config.yaml
num_hidden_layers: 13
hidden_size: 320
n_experts: 32
experts_per_token: 2
d_expert: 160
d_shared_expert: 256
hidden_act: "squared_relu"
moe_layers: [0, 1, 2, 3, 4, 5, 6, 7, 8, 9, 10, 11, 12]
router_score: "softmax"
normalize_top_k: true
routed_scale: 1.0
balance_loss: 0.00426
balance_bias: false
init_std_router: 0.0196
lr_router: 0.000482
vocab_size: 16384
norm: "layernorm"
norm_eps: 1e-06
tie_word_embeddings: true
optimizer: "adamw"
learning_rate: 0.00108
beta1: 0.9
beta2: 0.98
batch_tokens: [32768, 65536]
max_seq_len: 1024
train_tokens: 456000000
max_steps: 9874
dataset: "wikipedia_en"
Below are experts of layer 3 (counted from 0) of a mixture-of-experts language model. Rows are named router (the router's row for the expert) and show model dimensions 240-279. Each number is 500 + 50 x the weight over its row's rms, rounded and kept within 0 to 999. Numbers have three digits each.
After each expert's rows: a language model's description of what the expert responds to; "comes after" lists some tokens at least twice as common just before its tokens as in all text. This comes from a sample of Wikipedia text that the model never trained on. Tokens count by the router's weight.

# expert 19
router:409533549390447535494448407437621538463456544472514489556471537525631513482561534461474470613510498543480522588558479587
He, she, first, second, year, week, decade in biographies, plus stray fragments in formulas, quotes and foreign names.
comes after: " the", " (", " D", " \"", " T", "."

# expert 13
router:506452484463574547463521512528535518494493497553436496428540581520545489607493415584541482537457537496456452402429498475
Prepositions like on, at, under, during, and number words or digits in dates, times, scores and seasons, such as retired on, 16:30.
comes after: " ", "–", " (", " −", " +", "+"

# expert 27
router:471358521445573514530551536519571469460494453450503479532514586552526466472572617499474450545482486429523461384482476487
Existential there/There starting clauses, plus word-stem pieces awaiting suffixes, such as arg in submarginal, urg in purges, Reg, mod.
comes after: " the", " a", "-", " and", " The", " \""

# expert 26
router:468537353565460504452495462520501431514487517400445471498411503558519570512436552487568528425521549560478526501594437476
Letter fragments inside non-English names after a capital initial (Y-um-iko, J-ub-ilee), plus table pipes and newlines after short descriptions.
comes after: "\n", " V", " K", " N", " S", " J"

# expert 2
router:517551438564490619423547488446500540611457528472499453485477452447490519521491519554514492509475503536541501540391553515
Sentence-initial subordinators like During, After, While, When, plus the plural s after decade digits (1920s, 90s) and digits in tables.
comes after: "0", "1", "8", "9", "7", "6"

# expert 22
router:522539472520544496521560416511485579489524481478507544482386486581530547465491479396543575472594468498436512454441425454
Quantifying words before a noun or comparison, such as other, all, some, most, more, not, very, and digit 2 in tables.
comes after: "0", " of", "9", " and", " a", " that"

# expert 16
router:483515527592567411523406410431432478555551584422492524444552506454463542515542599492456460523440426525612455479536459509
Pipe separators in wiki tables, semicolons and line breaks ending entries, plus States and Kingdom, and endings like Ex(it), priv(ile)ge.
comes after: ")", "0", "6", "4", "3", "7"

# expert 23
router:516472489436568545436453593454379518424508410506526465511529529485476409497572454527486505485454408446541580615489556507
Abstract or institutional nouns after the or a, often followed by of: development, service, role, government, performance, application.
comes after: " the", " a", " The", "s", " and", " of"